Below are experts of layer 2 (counted from 0) of a mixture-of-experts language model. Rows are named router (the router's row for the expert), gate (a neuron's input weights, with its number), up (a neuron's input weights, with its number) and show model dimensions 0-95. Each number is 500 + 25 x the weight over its row's rms, rounded and kept within 0 to 999. Numbers have three digits each.
After each expert's rows: "gets" lists some tokens that make up at least twice as much of what it gets as of all text; "comes after" lists some tokens at least twice as common just before its tokens as in all text. This comes from a sample of Wikipedia text that the model never trained on. Tokens count by the router's weight.

# expert 29
router:514539505453537518510503477519505457507517541501544495583463468519463477519488509528532508498518504512479520508508480428547498482480491493515546456486448495472490494478499465511553481517527557464495466517474525477546496453462482496523499484471481513502535480491552489503498525547515479478
gate0:485468526465531508450482495515486535502507461510449500528436498481533550541459530496513517551537507501459511489518544456515497485492537523473532507496466475521510521504481488528561491519524518495515511481521487508508481470454495518524516531456488545498493465502466491492520501512538459502
up0:530522487516480492506490471477522470478491518470552528492562522507495504473530471523494523465479513493539494524524446508451494481521452456509491501527527526505465508539505513484449544477465480517491507527473481492489538545515539521493484469533512510496525519496511521535490498481498485509
gets: "1", "2", "3", "0", "5", "6"
comes after: " ", " S", "–", " (", " s", "/"

# expert 42
router:538483506445490473460506456485510493484515535498509511522529518523467525481520511512490509487523522508531521514510534504491489486484501500496498501523481555508494546507500495481527510503498505554504487526513484465504490461492526499552456480472512505474489500509519528509496506499501488482
gate0:496497465495472500542493493480487490473539486458488491553512486495516532538485482516496492491454501500508460511490498511511474499520516500478490498490516475501488523491494467535508511488515480492452441524494540517522492497489470520449505480519489442438495473502504512537479502433486533529
up0:504547536512551514515513510506482455539478497523540492504474490473466455518494536521475526482529492515477507513490493491507505500521516480522534485510494493506542502506507510538504495514477499486463488479503501537537490516503518530492531493491503571534554510506503456503487511505480471515
gets: "0", "5", "6", "4", "8", "7"
comes after: "3", "8", "4", "7", "5", "6"

# expert 59
router:516515532495522503447500440485515512476497521499534518495476490504464487486459497491509511479519467547493558510502480465521514468507459498520514478510492555471486517502502495473482515495467543507536506510481471504506499490514542481537445433450480518445539475526491519498517517512514481485
gate0:484515510487495487498509554502503481481521506512513472504458451494546492492503476484510499499496511507538501473532466522561487517510495507488503482509462472532503468487463480480499452536481514435476514471538509521503501478527456517467531536466505448457479461542510460470467496510492543517
up0:484464445512479499523475467511527457528540487479544495511520483506462483485445522491530526485467470481482485466511450469493498458470483459472486503497521503534526523493481505523518542478521487521503500505504456485498502525502470476479544486541477504514528472508461503546474536449522504509
gets: "7", "8", "5", "2", "6", "1"
comes after: "0", "9", "1", "2", "8", " I"

# expert 72
router:519517505491549512512477476488493476471540507482539479535505451512491480501510511551502511483503485518518495501488509460544509481501479495526531453498473504461450495512513459502526496506489526492504477489479500479511511491501530496494496489488511515443555485509543499467521506523509502497
gate0:479515493500518501500493504497518486505522492468483497532493464529496537536490495514469521495502489507503454537479497484486522506532506513515483514485502502522460491490467469561520500523478559506487452491470502502488515516501500511487480508512506476481494530489524537453532505448500484500
up0:508543496486474462486506507527484472484508510530536518507446559500486465489487553482491488445502527521483514475504480490503483485459482472480472500487517509486495528539478499511491506526527491528487496514520507470544494511540519530531462512477515532562509497534496492538501482516532511499
gets: " in", "0", " on", " In", " at", "In"
comes after: "2", " National", " World", "'s", " League", " Film"

# expert 14
router:554503521480540484477493466491486460476518506509557512546505468496490486480515489537486506504492499502500505495524487497536508497501472506511565479517456519472451517504497480482562474538503538471532505499501504489531481457484506491529522497489459541458490462511523507500480503510523462485
gate0:527521499519506541501496521468480464496510508497486483500503480529525502551481489465488492488505496474471504533514480507530470500507483501532534491495483496530506497520438440528555518535509468503468515516503516485500515494511485514477512504509513508500479507513573494515489495488504586547
up0:502523505511520572473501515459475424521494458503459499539490494551506520504482513504482503475496505496484525491530478490525469491487484493514558477512481500522501530521440473524576533494533496507473481498525522483550526497539469501481507531493515509498494523520535486550504490507501531536
gets: " the", " ", "9", " South", " national", " districts"
comes after: "1", "|", " of", " in", " |", " on"

# expert 61
router:530499518497512489455522422479502499484553522480499502549516503506476520480485505547519511472517509474498530512523464513509506536480493497523519504534468512489438506504514492523530506501486549530503470510481493478532489493507499518512514469495468508475518496511519530489481508513527490492
gate0:481488517487509506469510501512466467534483440522490484551494479485493501531507505485530473499556497500516487505490470502568498502514484455499535481483499496524487493517441435523538531501505472503500475530497508515488453478510510512523510505504489494499498520515462463507473520519480486516
up0:513491504481487539558468507497509524466482509523496514480487558490478497460493512516501519537455467522521527506485523471452481471485488539469485540502465527458544521500511524475544524501482494529534487437521477495523498525541522490487467522473519488483537510472551491498535471504477506510
gets: " the", " The", " his", " a", "The", ","
comes after: " of", " in", " to", ".", " with", " for"

# expert 21
router:489545488492523492506482450523497485498534504469533541547513469515506471504470525525513548508513507531446496460532486439500523466503502491507526502482472515503485521492516460530527507541506539484504448505441528475543518471426537489499497464472468546492505500520522529502501512485522451480
gate0:528494490487536514511483526492487532526526508471487462528500470539502466552484483529547501534548493475457464484478487503511497519464516507474520513511445482482500496469485435521525558547536526466501464513507518512481490481469483498484523524497504519522498533512494493531484529475509501551
up0:520543506517545516527475502480509455484561517505520502526511461502516520520505504550514485514497439481504494466488514481536481486498518497518475487522516496470486508532478395564496535561511507521500494540499583504534507455507491493486465519536461486480486501486478508530482501492498501500
gets: "2", "0", " c", " p", " t", " b"
comes after: " ", " (", "–", " \"", "-", " a"

# expert 41
router:513511517464510481491509467482516495498524500500553516560503485512479501517501500514526515477559503544482502482492508452520508466486513486509552501504466527499514509478544431511553526526488530531473467508452498472543499476464518518510476473471467530485523504496493510513490543483492488482
gate0:535489520506540482490516470480509521521504460514466500529506477494497500536475507527520489522522491528466483510474510510503510497525506514492532552477517473498518493514500422534508530510532498507491483522499530483497524505447483534532539467509516471511494483477507494491483501487511470556
up0:505510468488441529472492505544486475486464480481520494519497521514472546518468512546457490466481514529514510510515481480491532478486488440506483504480518516538475540532465483508488499511482473502494513481488527499529490505514464477482502538551493531481500536508503495561523487478486501508
gets: "1", "8", "9", "7", "2", "–"
comes after: "–", " ", ".", "-", " R", "9"